Experts of a small language model: 64 experts in each of 10 layers.
Below are experts of layer 3 (counted from 0) of a mixture-of-experts language model. Rows are named router (the router's row for the expert), up (a neuron's input weights, with its number), down (a neuron's output weights, with its number) and show model dimensions 0-159. Each number is 128 + 32 x the weight over its row's rms, rounded and kept within 0 to 255. Numbers have three digits each.
After each expert's rows: "comes before" lists some tokens at least twice as common just after its tokens as in all text. This comes from a sample of Wikipedia text that the model never trained on. Tokens count by the router's weight.

# expert 54
router:143085105188108116146155174099152143081085145135088112135098129109128143125132164128154073119088115102162146111091104114173125158070122076156066160054102144134175174108112073159181127112165139151135160165103128179122125104183146044088130161136080091118177144164166144080124126120118103174134186136141139120157126078147156135116119101147160147113110115148079181132139105206149137142180123103055162142101166136128162112102125166174164125079148190134188137141126094059115117074126134
up3:148088077200188106156156129164081141142071115114099136168115111076158156141107115117155150102070098143130149090064162156129148091175160050153215076184155064139097080082154176150096088118146135149154141121109123163139151141099094145158098100120125117117125146156138104091158139065182147105191150111134124127128126109103165168135161153165158104107123165126151129119061039096103128106144104092114115163174134163127120076116144108083104072167128131120108139156133161140076128167131153
down3:100162074050152170131120100173096171140117074157030105119126139146186158092140106139152118176114151123121088061162133167124133139117122105102120118147135125086085153142137148072090132111119100173100129187122163100126109087143127134134173125153101111082179178152133154124163096170176142207103105138111094157122136140157209149120156157132117126165137136113140159136048151124105124142147116130142149218163137164122144116114136050078096171135166137142098124176068136169166118101104087
up4:164114138189107128115138174148108173160134139053123156070097085087103157148159089101090095124155149137133134110086115119170170112102153118152078165108079140131135200090178166107158169143151167153135145110148142130134120096133103127060128081117120147082164115125187130083122141115128150186171107163135122205185126119151132095084153109140128113155122146093119056165110152200177105112114078135143083173062111177117101130191112047118176168142126119111101127123117170124162132094118168
down4:166184106143159096131097112110118125134125121126107130142089183101139101115120074103126134201146106132158139141110088134124092090125093103075202075157086084098158092178112139110102115155167150164186154114155093134133109124104077138114098141101157196085084161200148212084127119140184052119155115134151186119117116084116144148179144182127098128167146153197072184149140127110136123115136120191139179101153139136130118159109071149084111160110156183123101119150160108137107127173082126
up5:137115123128091131080103057148111119165177153157113114135180093132169103130110121135092146165159119123080134153203096157142074119103125130122125025134143111108153134113115133173087099113166127153132137168165139134131100143121062132121115070168164147088112157103086171138120055151177089178111125161117182065152148071130145124136102140125134153173086133133116147105187147018129137095110138125131120171192144104072155104156115106128133105155173055148097100121137135112146088128066177
down5:168094164163128068086138152170081133216116114133110091155099136123101159099149090134140155161124154071184129090131116125067128119133151146152119124214159101134186120129122170191080132174133122116138106147118214121088118183104143156105144123135150118114079118148108191118111161109211121083153108204119192126158117127175172170169147105147122139203104123121145124157146127123133153113129158117170098166125073115103139104137107101126133168119129180106102107196131187155102148127124076
comes before: " of", ".", ",", " and", " in", " to"

# expert 35
router:084127111163092106085071153123072120174152124072133156118115104109130126109079161172152123091098146125106132098140135155157144091135121147146164144112060178058074153074082136134197104115086131143151072151087097144130115116129155132121181132156150080062203150161131146124172123141120105129160179156137117153086189121123143105150150166135149175119132174156129166121153140193175176176162137104122130160100184137107205171123144089153125171123165151172113095176086142153081177137149138
up2:121118202165135174087150168149125108121175124142114130090144165095190110102182144121081085130081090104168166116112097132164122170107175128130071133109110154115052099129062134146111122103079118110130039178127127163129166081120133128096127103183097121138183144186101132149111160151132086071111144130136173135076166090144105104145155126153103123146179157147071134176139203140080160163124095108118127166120135138075165142175110132127095169142136075148111145112125137111135161049066119
down2:097118082096090149162152109162072145112111192153085104091170101154164181134141149152100083143149140149053195149112116109137099178155187106099084145117091132072131183134196126099173135150122168186126189151120178176213141117125141120132110140106086099085104088140109097175155142169161136090160139096202165125150148123118137099147128136107141226112135113119123138115082192097080138172112106150162095123122114186175134106104122102122141114141111099119120162091144121107111126138083117
up3:087105109134122071164189185126136205193117044107146155157057098085112125081100138170146143063133127111141108150153160091096113134115082145074116088161096171131147092129052103132098128113091164101152111029038136124135134167114170101067137103090111080133148079197108181100143147116107148096160120128115163126108196120067180120118125141116121137115138123105175108138112103134129116129172123098149123126127117133142136145081119143134149168126135117098176122120141157090169116109137093
down3:140154146108155100114093112096126136108133139124152140121150146056087126125126183109133096173149119138183192101110178108204158130106157123170073084110106140072167125151090188125092149135101179128137157108166090071080097090114156144122175119090153138074074154129139081103157135181167118162130151143099131146168109116085063091117130085161136133072165070116130128092138156116117091154108086177125145041166132103207158130142063100142150139120083183097127119166137142100161111156119116
up4:180170128134099134138153127146094120166149174143172094096145102137117143080175090194089117155163130115075127098196125110148079122148141140153145132174145127135105168164157118164150099134127188105113080136191102098080130126123141139139137082118163154088182094020204129129121190119113123156144155096076132084095142084126136172159141105116110170181062126178085173116118140092113087128138128175132142168083111112175135114049174126117136118107094112132115124189078097094125126108148156
down4:184130189193150185147147183129162145084146170167171135164138081128095167089154168155165168128067133116160153123104128114118183169116176112165125101126144108149129128128064182133090168194093086142090090107137118093108100141099153180108145116102135121126115112134170121133117090152157139141149095094100131173173055100085123116119108079135066129124045105107080130170161129123130140087141169097108172132143137124085081120163132140105150113187085079072143140102191117172148173116146112
comes before: ",", " 18", " 2025", " 2022", ")", " 2018"

# expert 7
router:102201111143141112134126145061126111128103087127090114162073138103100121118114131175144113169119165103164124147134123146178131148095143101132110053126122112108155174131095107107119105136147164122148142208103139125151103149156113113149147186122105141087150113200126125110145154126166106139211154134145162212160134114134168114126105138099115141105039038166096115139163124129094197107182093144102135148148191203143113167101102188178185101145097151143117142111195146126076144142120103
up2:137084086095098078064119116149074170115155147129157129181136136144106135111151096155106167170107154082096112202136136134157176141157086154099146135092054132111105139077175136110144101146115177161052172117180126077128092144128194078156129156100145107122128127091126142096109175146134037111192125178189171169137133086127102168103144135096121145099121092105136056145175092124142088138158097131137152135117151105147183149089147122152156142090133173097172131113130065088118153139146159
down2:088127159072099066130103162203159150171141148170129134141180159123108204162143107086155123089146122086142106177143155111147152158171196064106144150108185149129131135106124125114167137111124108075120150161104120120172158059157123105130118147184146087193128126150099102153095140117106177124105109202101142154151132156121097163214116180076147191160081128092112158124137126127138152112114110087137104101083109173108153102100167098141128154112136089069162141142155198131070127100129149
up3:099158123179141156152112160098148088087127163110127141112101144098135127156112133143106108121130115163150152126159170130165090117142109092110046080119113107082070124110156170127174163120146172034069123105145154147098152153126127133133196147179154190129125131075184179067134121131097072144100159164116175175081112148127133119156148113151108150076082145129069110144083128124104142118130159161156157128121053064150143197102056102137149141152134167147086104140191130145095192141144130
down3:161144126178179158133085146106179150132111102111078176153152168131064125185160133192116163133105161141141151135150131086090170134064067168069096156153179120086173134103150181134198146128101100128122146113153108134137112102116136112083099126157088093111079105113118170150150137118157109124150131104071169119151120136117072151143136170082140126115119134099164155162156137079107104123211189114180175065094157109146159106088146152141103118184133109132096117083224141159148138173131140
up4:110190133096153190127150158036172151139121124147161185136133134165093081043139119179151075153138162195146137123126177109139100127143117134147125123124088134159123161102115168090085125149101112148110126129126131159161114114088166103115126189115123088086095236177105152137175153123098113134152157169132073138154099141145185098109126085159098068178155136117152132093163157099120155032148145108106105094155091169134127113154171110103156090070165150137100108154159137107101164131135119
down4:163097104160127099160113119127164090070124138139147120106120122089087155122122171116111096100101080172105069130184112164118161147136163130106134128083105145089112089132072159115127151179167120123118106137076135128108114079133127141086114148095151128114147154104148095042158113145154095106158123132163099157096100125143084129175174132098147159092133131131111113218097120092113075133179134106067100079009134134058156133093137122123126226160132065077102137151110098162129115166160154
comes before: " of", ",", " and", "s", "'s", "y"

# expert 27
router:167092123114142155127121146114116082138150134110092099228125091115156227100043127128109130164071176072150151168127092091115099107128091095093141154101138198117143126154141154107162122157116149173113179149142168154150072164170164121129137082085073119101173143132103089114112127082114115122132184181143072216132164119130156131165114104182091115157130087095088139119135104178197142139182142129095107186111128139147141141173170122101127156146147152163124116115122143114151113125171103
up3:133105122132176155165147201175119084106120182047168153124162096128136113130097117118104169132091061129130113081114059111105113143095140157150120149159132069086112087101188197086063106063138118138153109120059092082165174100160170175098130092144163100109117108133083115159147189109121103148182172192140174072123133118155161125159117090075100121143151105114110203168130097118157139137141149132104113116134120142158125123160152080105131138147125120187127147126129140110066123114144178
down3:121136104158150086121115143149149122154080151154152086071129147150078146108124129065137137136170097103171134135149118124162100101129190100116163117146153165142102128214118137086116147157163132154163221052139182115169109144182081133154116109172124162124178132064106130095109122147164145102138137119061110138109093107163132067141129092172086116132144168135112069080177112126128133131195144141139072120093134063097168194105125085176087076128108101165128105089129105111136168149161175
up4:142173103111157103168210157163136078117116138101134168142105098144169190153115102126145073098094144103099141110133095113162089109092110073082141108122168193112127105190120111187116156158127175124090136114147142129178111188164103114170100092125151112204123144129181145090144094171157095171094089094114119146113151072101193055058069132134148089181110123097122146181069131126138118151114120132122082160115132154080129149143092140135136179117088164090128147143135145158113083122116071
down4:105164127081127167192160112175130151167143114134147106090172111132141129098104096173184101162180145139148076126131162112165122136121163115184134123135145137065108146126087106151126129139121154142125171109152154114211157132159165093141080136111113139117150181107190129105105102114114146122208137179112133144159133169068109057197155188088162050066121145131115131090145116129122106156145127041149117092077093148169163106114131125126165194173134105140118079165142167139131159120131069
up5:125162148117157091050142175112148113119121111133180100138107064159130115169151114091091131094104161157159122103132061144154181174122112099148136098144104121144097113104130062060142130103044094071126073150110117145149087158155120174166114103159156101171150084138164126139113078134183138112154121109137179098143126130054137167149090119078164155109106116112079146132116110144179100068122116113127143110092132118197190133133165073121118109113084188129152135064062084124087092098123120
down5:148147118118147186183143085141165087149132124153130086129101161110124099155148158180155123108113159069097112112148120157164184115122129123046091113073116140174162106120160091150114182132104107123129103109115178103096134097112113117145191133097083133149109118179161090138160190123147180103149151137149155144192102117150146114120107131144180131130163151140233167183189112110124123180083166090165150114161148107145102164171147078087107072117129178078132159142159178121143189105072147
comes before: "-", "\n", "|", "==", "The", "="

# expert 53
router:109162114105094216092106158126130133090133099108169108135054049162218145121136129147166104081140128103135111113123057105117133137143119142180104142126139192152182139147094125079121116123168129095160120138136125110066152191118143078121132078123111168085137056164145111143154119088134099150137157153175094158114135146096091126144139122097103187147142094133088165124132109150188135170154106142058104149094157144153180170091137152117187115129128177183127127084116100155054122102149169
up3:165106172158092124115157132099085056179138221197091210200106117139135106116146135155084146115138124106143146175166077136088140070127150130160156090146132174150140131089159105123186136175095140113156105138125121148132107162079151136154123138129102156121129084096144135183106140114141088100179069101133088106142105153099155146163095127126116146167112109120119129115067083095103142123153073093123117108103127131084093096101152187184067111116153192127143176127072146061097161124168155
down3:103084121099138115160109139164114085091123167126120125092124179091148084068144130150120140088097142130116180117090146133124144078113097099078075099151150068135135158159053070160179111091171150111131096159079106122114115125103137174122147161090157091111165136171139119184154158102200126117150152106127130132127185121170176174213204069110163107133051028154157161150069143144103124160112128150152138149135122144135128146144129131112134108157157079111161105113163150082117171155130117
up4:168114097093164092137093135065140165102118077080175150105089152111129105123118150139124107179128106113067119093119155131134160124134146101133196153132160175108096143128136197171167085199187074080099119140143149135113114131094112126083188136158142128129132112090195187188095145100161077156094124097173157110107139123105174083154096093103102117125073168134134133138083107082117157168163167101132062119152076130167129205073165132160152100108093162131105106129138166140097138168130095
down4:084087121099161127142188129103102104135068102123147140092118136127147096085100115184087142073139049101066127093095123161099163139116129090180202075121110114123121082125131136112170158126163085127069163093087112141085146141109120161121154121177064081126123150150046125126080090153111175099103147150091101109098121122121082116078151083122096107142148227102144151172096142135152178152186084156059135108161111126146124163147141113110101117166111100174088154123142120145105138156118087
up5:163121103178080110129170152142106150124118095093075173150164085127145133125162187118097134104130146140163085172143142126107157129146077138133125107095077129139108127168041107126102137202067113137187069132094103109163107123127153125127081125133080162100100078113152148183086176126129151100168174107084137132142112127095128062176095127164047136141097071143135141134125077083157163116137052171128130125179093165154137122086198120179156119137076140086169117091132128114128171133108145
down5:095152184149167171118099146163144134130082077115063124162133133106122071147147110152156088136214136135160169087094151141133102097157130148178159114121103167144070112134077142126129122117116122167059126133076133077148182119188121189074103119092167061112106133139128096151101104171129225173096054124188178092119163103120147118119164137121120096137129100073116108100117101095125181122135203107159124129124098116088136122128132154156137131091152142124124074197123118141161135150175138
comes before: " a", " the", " be", " not", " an", " to"

# expert 29
router:130161083143131150116128133090124095085140130107086144189103133111118168094058149156125135109117152092175088136119137143121110123101117085087060108102103181119129118131112110089143112150154156120174129112146158146147157161161136130135147154124068118107230084140143142173113169112137133162138181145155136173185186133143147185165151154172120143176090081092022120161139099181144133144191148152130123217150179165122196155144159098134122122099105137206172126143102114125105109097134150
up2:215114176130131171089073172147089092147123123153182135107138134112120104103130103167148113091170160127102109117163147133146121138125090067066084113072156156096081063172111149117133151093140109101057149122121092131172092123135102173134131156153156137159173143154155151133119168050118128150119131114100169134174154134085134162094115141139147144104144104163084046135123122144069154128137092155138160091113115101106178144094102140119171103137077119126149185169130134110094150006136187
down2:176138157195194135129149104124107090198178103144093090148101155083138087094141149078096162160141166143157117136113080138140105124072142158208108143146130168110170085135165105130165099104142152121118158182060132142098083075116088129167105092097126093063127176111130077151161112145145156145185123086125142151092106162141074134109134158099153120077135072111149081136157109117141133130190195138127158133161154159102180139146139112162068179153147157107108099106083181136176145131105106
up3:151159202129088106174105091136102156059085126102072019172133158093136081095086179124156097150156164146121150142091141112161116169134134119106133133129130085102191145115117104116110168126086116121154102116156193119166147168141161122125143129122170126124130176097105125125142114073147137128137101106144103158177103207085116095096109099134147112049093069184090143143090122128120112137185150091166205134113138144109160144075118088142087147103139085122108150129081164097186128104169144
down3:095102100126168113120152134106180071108164127076099163113163092094087136166149117124109122177161074134113101137102085099063135105106143138115040190115102180088074077139115182102096130095135160161124157082156091160181107205135102112089096107110088179119175102066100162113100174101128113108104157143128160122119122104121087154147147172113109094169136137160150107159151098103150124130156108125131124171141109089216150110119175074130096093143127157092144112133166098173109059163145159
up4:132151112113081161081208127130161176083142130109146176087126122162185082198121142170129172142098134125100123093110114106213084091135127077112169117119103099084081119139072086120130116123117073079088130162116115125113122150182157138152042145141114147101141144139117161144136120108070130168146204106074109115119189159091175152107148158145152164171155160110095118113121068108154152144128155127155074092122128158092181132116181092189132132089128154142121124118170161171126096079146152
down4:118115162114106135152104159116109092137126187139161083153135118132116119080096064106178147159158178063139108145070126140082148169161089192103134077064160120195168139086139167098138141123141140163148150125122150125143119135097131132183134110118118178111136131148154032089213102132140092126113089166127150167113160093161139092110141078128122139148100044110139118095166128123152093134176119128188185131168126088183118078121083132083125114143165138095151134112123121048118109193140152
comes before: "|", "-", "\n", "==", "The", "==="

# expert 26
router:118167138118093184133096118126127144146104102092161064142067114202247209094127168124145118108133171085163082151143128158147111108155103141165133201076133144105117153122117126108158094144159134127165089105104124104124149149145152102114121137144085130151124111230132150103109156094142095095161199104143117123109137103101116165169127113168155142137098114147051139156149131131146152174149097132105079128124134120132089221143135145113186142093099208136119088091131106142134141126112070
up2:075124121130144095153148109077100105166110142124098173121134155114000113122155121157067138184111077154148145115099126066123171127107155131092058091131116150149140146107140115164110145093155108151137195153133172141153110123111108203123141106083153126063119155060131094132131074172165121159105058206116103114114159123115126148094116165092153096146145125123116151104133077111066099138137123136115171160093124130146156089149092139114096070070139083082157124158090093092104127126129142
down2:136098111136194104139134178148129138131157160132124165150156147108028109146105147187159178156095075117183056119075081127161199064030132114080120116125139148119137147096113104120139109096104161109124120154160133135125114104127086162099137137134149119044140141120161158117159116147175143188192126157113096168150152092136160144133106104122150113136105119135141168122154109153111097126191166136116148157117085101125142073125085104070104143131107120172153160207120137079140119110128214
up3:118148148089045085115095134142162161124055118082107122110062085161148151076145139085162152145045167179150091105121153124100132112079122111149170145170138105101182069118080077143142104160100176181125136086171145083128120167112114137108121138086109122121125118072106198125095142109105119159134182075145153155152117060122106115136172104145087100127105097081120127189100127127108149096153178107110130119139107153097050171101101098083105113176116121133178073104143107145131142152114166
down3:096116094146108171080189191149126150106151108163158132153137148120163122128125130111099094125130134155179137149113124138124157130161186139102148119141098157089096095166120173103170133164151082132138140137094137178217127118143153110137131085145220091151148158149175098143108225144102197151106108108106117112086129095176127186155142099108143181094136137156165065117180135135111162144125130115125126140099125103129177161117115172151082144151117101073067091118156165167149064061203124
up4:175112170133179132104105136106128101141094129139147168128113140050179159117120111156104048115162120136101174106148083123167136105127105158127147080136172126081086182100228134067168083168112214170136127138105145106141152169067148160067146096112108158126093112133079179093117147091102119057087137193146113139101157072108140136127091126112093143111136136121061157130139108134179141116168138088145123138131153130154156151119143111163099146109156086149094080140197143135132071148099116
down4:085154126074095138129170149092160136096144087059161088120112156106138127104154114120141138074103108106124178082124124094157145076090130126146110138153182092163134112170167083090135097175166133149144104122161124126068097174138125147194085162197097119156093152106108153078083101144149195063112172113155095148117176107137117119094121165121106144173163144145052198093128159107158106118158165176189097091176154144140173131138139102132113135132136130091093089107194152172173122138169099
comes before: " to", " by", " in", " the", " a", " as"

# expert 28
router:101154126161136148145103136152170077122162134137107134123099090123195146050104161146140077158088123093187125141031178209195146117088069102155104157137086162127186141102150147089117078097134147120094079126114079121177129129155160141180152123136110147118143134115139156132194181099109104174138191164159119203111189097138136167165096179145101144176114109126119148101174107151152123129176101145096121166079147137130146114186093164082166161124109153136104127160141143122126135130117129
up2:127101081118130138114152137113149133134119096153099169131153083147118168191137120100088148100085169155109155160134131119070167119044158165122110133064171165138131142145152149101115162065128155086125116085124135134134170088096132116159104114115134122181121107169145107084024073104101096085120160113168146172121069104165158100115145147159102180175068121156160128168131119137116070117157086098125106132162225091089144133113086141110145132151119095166111091222111085119166132115113159
down2:164141120154156131111098117138101141099129143187057124160156061148170128145179065151164163118055095180092093103188140094179122140130112159194118137075114099144137099057184152158140100147100140166104096193147100091113085122126123176085147111135105180109108133136244139188182115167146173115149123112146108163127144154099101151154107109073134127088174143095112104120109114118128130132125144135107182102134108093108129122132164109117100175136165092079131114136154166129061112178124136
up3:174121114095133098114101104131158168136153111114118119146108155169179136081155165093119092130102125149180130104143089185119145143183121147059143144086137101137050151158089124103212076168146102177113122135091107146078104140110196158104190123125151148088153198123073173170115143125109156179121119119124194104145167123136134115150155129075070133058136157137109086162193111094149155090142129189100111159151139116161172108104108152123114092163115111124144072125116110164135118094186187
down3:137098131121147157094091095107063106118122142184205104117109114118158082120133165126125141141195126122126104117100144194112123134150141084083166033150085120131137144084110072099143149109117130117229177126143143071103133116114100098128103141143163130120149115129191171120134160130122097181128129183169154075090117110165204114146133121154124129151110076119207110102147170176090111086144139118136109099118052105085092114153128098146184133157123144110084160155073135134158171182129109
up4:090147088074126057115019095154127128116088137184167129127099117234128177138109114080133091137100100117133071125076181161118110109116064073135080110097166112117084138108184114120099129132110109194090125160070103154173133139179090151140188115102127157163129123070104123108096158168157107150103109117137081148163107165140139116076104087153197101128074102165130103125135115156111129093102113133152146149100135124150121112087122063118136133139165104165127125106109129158181093129123142
down4:127091150096113098111193127097112130148113105144122105148127117122101106105096114147091191149115166100133134177166108073156122174123123145161139107109124157157138118093144169136092174127086108168095184191135088091113123114125113147131095097106159213177145122168118106157106141140137100097098122127148150121106091172215133165098093147088091097033095122190143082204153136184096147040127122153128117088123144108127131056076080137138149088119132068088097100118176094093134142134134148
comes before: " |", "–", ",", ")", ".", "°"

# expert 3
router:153173091125106071089143144138140128137110105162128110141086127177196115065130155106162089144112153100096152110137078176162151116085075090098080171129090136087130106099162110130135089154138104152217167199142098106142140138127155109182127127189090149103198163130142163127167068107139102155157157134146157133117181099105138079132184128122106104145050127106094123127194152144170151153182148127068114128142154155071129147130147121152109098103109187195123148100114129185111156137170159
up3:151138141121165139153101101095095110077186155097151109119125124182095146138099102157167091083140104122141164153094146136100123140157122075120135135146110127138162142138128148155058077151181125169065176099135091158154144121182159136089137084150116142044142138074125133124115169104158201139129120152124156169075087099136155086115144138141117143083174208161110121165168129133120142117093122157121124177162128118212101132107127106242125093127097119156132198156091119153105209139115144
down3:155132181083124142094091085180116109066141093152130068107145110076138092093184118118105149089164111089162108152170126106140123114141213106148198126102138129144090084143112138109148121120112002150142111151150109083092164146165137120123129138133125120128124099120089157145136166155119123110126082126169077098116101145103049047141180076127098146116126130146102085162087129088115149160135163090151120086174133115105105112122223100081091145087156149149137107082119121130168098097144150
up4:139119142116171130113130181118133114098132190118066150100113178164123074126161124150050128052146159109142142200120131110159121162110025116203101150052085133121178193158205138177111116103130111145133100056182134119085142112141136116127130148169067162100109113098067126125061093117117067120156139126133165185127130125147152092155158140162150107123135156147155079112104147087114110140098144133097191152112124160131151122117168127091180131085125142123121107156109139091119146141122109
down4:129117162134107100147186123075075088154199111106144138091157126132195135137077172130103163149096143148122092115160126178113084122105097128129091097123117214129114112117134160127125121108115096114097100097123108140186138128116191088119137100120138087171180175095100131095111093136000057107124109169083071116140088151078155160079143137074117113116162078104149157111087097077146160077142135110142086098123136168138154098164081094135120083177126133126089125139103163139127128166154113
up5:130132102168189110123150176109168142162134123157106112148075128098098121097085086126157157169099163098157156147181127140175150148079125143118185169152130113161155111165118120052129184154089104178166154138099118117123170042106135146155129175101152149108208164177104091128173105120123125120158183111112173163116136160112109109158149108120145078139109131137168131106171124109140134088125118151143109150208209077140106153102104147115085170096183146098191132053092085135119135082156127
down5:101126144157093100115120097067149138163112128118158140147118158108174181175191069065117129093144156193070105122137160149130168148173152128122117120216126085115104144105169132162115134084236139090080149087185139159118130158065140121133157160193090177126084142141168129124153124125093146112116184130089128177149070095106101152112177175099068151140102096124148089104073179188136162168119143124150124075141106159140156132138122111153131103119138128112073101094142105137114140134132163
comes before: " the", " a", " his", " an", " be", " their"

# expert 61
router:149108125143076126108141161147147136149146137166115106132034154189181133101133158165142075106155134097074114119127116202153143065056083134145096063130103147130105095120103074110151091131152101089163095118164120109151156163099153132141117130193115057098198167118098138097133142109095143144169183142152148146145186137129169123094156135179079138160103093136106128094133148165116123129139101135102095169112187185125116166142143158120120114134184157146115217135097134112105199113188130
up2:179102078131139106146091118140112151136162154101110108046070097145183192168118155083097107127141159139080104088124085138164081100135130157163088073124124150161173185129133145099147098144121055091143118165143070115121097143111120158158143174123110143133137122118096144166158090167138151093127109131128103182134101145146163156109130125143127068087150145099055182104143167119119131185155154080141105167080169215151165145072117142140143160116138121147139149199136098142187184082167151
down2:131110143116144084116126104202095120121099139112141115094162132158148139086126126127191137168118123150075114106112174102141143169175141094182123124105131097096055126151080095103173198147078103165088147156148102144150128142067066092170164145128085115086131164118134134160142105139124126212115115086186175132157101131172078093097108123143159185155139122095164154098128107127116113105148099161168115089088099063116112180188107131134070121148134148157111205161129174129134174081064145
up3:092101145159107064155115087161133112159124204042122087131120158129098173116126074124160080116128123128143130085151165120099167092144102118096136141115140131133136089176106126182168091194156104184153082113140090119120131156173113088118109118138153132090122117092150127159150128083100154181160097058097076132135126146140153147132184097144144131147114164103218185105121070127135152170201099115102146119170124057090174122119173091121122174158118104158150145179138110110166180078152118
down3:111052141157103069113080126159095170085153156135138151115145129101154079111134100138176113133123190182104163121172144161109099067151143158104104155141101119144110108133173130160134138208087120104104054142138086084172088159085160148082163087095159137176102127151114096196179146148110145107134112107137154134097151109169147150140079136148134087142142120112173106112086118138030143150137117115166095145090126160195153084088117154082120088171143123057122157126164079089091109132150119
up4:191143115138129076139114138161098137056152099181103123184130146138106139117096169106085102155123108159150164075078101149103130168146176150171129158127077090133165114125088079131197097135120163145100140119134030130125159120170123147103146191089150157121074118150116115135152139075134147130097126151120127157049126083148120147105086191160120061157184194125124107126171182102154128113103168128125096138085120110170146141138096183106143164112134147163171128181056095149134171132145086
down4:164148169119170143172130126109141112107126132102076185097098147099137139130175157154111136120120109108121144145104093073104142111112153137168102086132153126134170136129089098121154107073111154119123164155156117164109118206202211181131135144115169118103066088120089072169101157104166116147089169116117108154129176167117158122107119149138122153132191151085174183162128121088119161160087192121161100199175183128154132049171035144101170138122153123115151085185115123132124116132101125
comes before: " the", " a", " his", " an", " their", " this"

# expert 63
router:140109146155092160120136162073124144152191156101106133154064074087131134106126128131153079131136110134103061102147157175126151168110132138077119136037160129166179090146097109074164126163091115161123094118141062124137081137183122113137140132111095103029151077137068123101171099095172112112133219108153119128150150114137161130117104129126143118133111126132096135161104087108128161138224061133049133144112140136115157163150126147142106099126105151134189119146140153137117148095204167
up3:123156181197162152126082128162180124114116088116127115138110152154151137137100117088158073161080137106097109106113150141104149158093109139151152194089111121119133127138123148119187152108088188101070152149133172115137100146084154079143093162100096087078131132119131125152141125077138182096155158180121132112117107086177107096175085111073143123140157149101114114088081140107155138108131027180148088133161112125174128111059215130163101212146105127139074148092141126191112130086096125
down3:079158152148140155144141176105166157178134088191129186129140203109084131143119095134113183104152093104175132118145141084149095126096098122079115130117109111111178181069080137138092125080135180169135094127135119123207122110128197099137118125130131119116131133043155130114132097073051164089088199131107159168122197127128134124124145129129079133087131087153145128165085093138121205150126099143132119094110079122077135097101103084098140139117125130067144167156161110075090107126154103
up4:183080127142136188059076081100080102128150124120154153157105124122131124080175192127119093130109136155130132154152151136181133144074156117147125154089098126129145134144143179125111140144116168119149147143228093128117115171172110143162134129176131103136100079163162160133171115147157151090141153129172080108162135079163126096146073137113096144143152159203128134142128143184186101066177132116050110163140203125076151113149122106151149120168086138115195129121118178123059168140171118
down4:135143119156108143164112149169116116112152087106059096136151102060115117083115115066148127123172120145157098131124178110124116178090132178131124172075074153102126172145211123113122101136164129152132117081163171177087146079149141172158080181106168069127095157085118138128132133138183131129107146139155099082186107108065157060200150134102143100144158193145119187160099105180102106074105113162145115118139064088064158111150156150133154147092119102142125101067126114116125129144150154
up5:100140134150128110081108195141111158222172095122141163190150127102094105128113142119081118084092132116156094120091063135149190138105140175108120166094125141117112114141119127133096129131100165164180123157094115082129107117145134192099114073111128122129105110165114145149086142133110105081202134104105098160150133142096148145142136107111156130120181090121123106130143102158146158132169166107072120198105147200198155182165096054161140120092142091073146134177134147180136195145069181
down5:050162146184111133154168080088152065168160055144157140157079130095117136081118096164163146151124132142113138133172185162193128126108139194161133130124118107117147141137101163140125077138116116112162159071144091135180124168094154113168080144106150155177147155110112194148189105114050147083131056099157161169161136124183174132129147177128075154126138115123160166077160152143114120170128116161127153139081127167164160091161072133088172114124156133118134070126133109101131098166132143
comes before: " was", " is", " of", " he", " had", " are"

# expert 47
router:129155162146058190128107178097143123099138132163148061126054111157175228118110162150139127147125134110175036121134122154148136102133118097156114162080131202073160168149107104118097126138159126132123125159132147145095117156142140142152144132147086136119121150215175170106141127097115081114211187121100127153147163096112092142179118110147148135144084134144021100133124110120178123162170120129076122128106126109076117145117131137165106118082116146089133089078120117139094138114147070
up3:151094113202108152096131213114181163121061091134158125062137148121130161102147154139127112140125106108145124138131118140097141133094090147123136138128170079171120210124077167142077150114064101105158192123127164102128134173141070151119104185152100102149127107129095164145155094146112140150179160137165112107197155094139120127131094116134107159130090113080084123097102127134147102172152141143058107129125239106112153121145202122110146142170101104078139145124166073179109169162172130
down3:108146123115133158144132139126130163126156192158097200144135126169094090122067144139160125133126109158163115151032142146141130138153165157081127155118179164128167073075108138198081102141095162090136104075124099146130124106190118125145110122162116083108091103147101152137124122112105121143110133092148127172154146104163147176071103126168161102140154117124234186102127134146085135083151134104186097208162138199127150164062129183176151087154163100135136128123168100156144120164169128
up4:132136154125107061145118110096142080157087183081095118163033192106170142097119175081153089097095149130155100141175160134102160114102134135109126079086137179167168128132061086090153123128113110089158127096115136134116124128137157085094077125124171186098097104140113121109112133100115124102147159174170130188157063107076120095169145170099137129137154085102129154109163088181117174105140115117114156121184105065070144090131137142163028125097158124137106093087123140115131071118143116
down4:074144184116096122116127136108120100215111122113169130129122146115144104146165112092119101096145157155122107110173120149163157098163127084102186155127137152096058107124174105128122142090189121151175125090125128151137108089119154130165080152111141103126137192102173101102071167174064133178132147082190145093099101073175136175126147214098117151116145176115086104152143130119139150137089130111146102105139105104109094128057085133094180151152090084097112194083159113130175131060073142
up5:091200147113219123067064160111069107093153122070118109152072111115069091095115159142147138112086133136082133145130128144097095155159132111121055133072144187101129152150183152177087130108160140147130199140107151119152154084094135147133185162123117130126087090106132112060139089180130089148166143173088113117172075111089122134099108105163112129172142149137110151092153140081154128159144083176085171119113102090165156121153127175116132094087109183117091133109103151079139130147166134
down5:088050114118109143142105168085172163176058144147130113129104130097084152166123131140085154130223112159124117084113142172147117127176158105167122195116141116107127101135105105116111128119112149098081189163060158135156135112119109145166210180182135096094159127132141118102168184152127175151120091159096133135177154075075201138130113141115164162128136127120178095088123113199144178190161125117116156076109139140159106059101080156120159143085123161136097148148111127118135139114116166
comes before: " to", " in", " as", " the", " that", " by"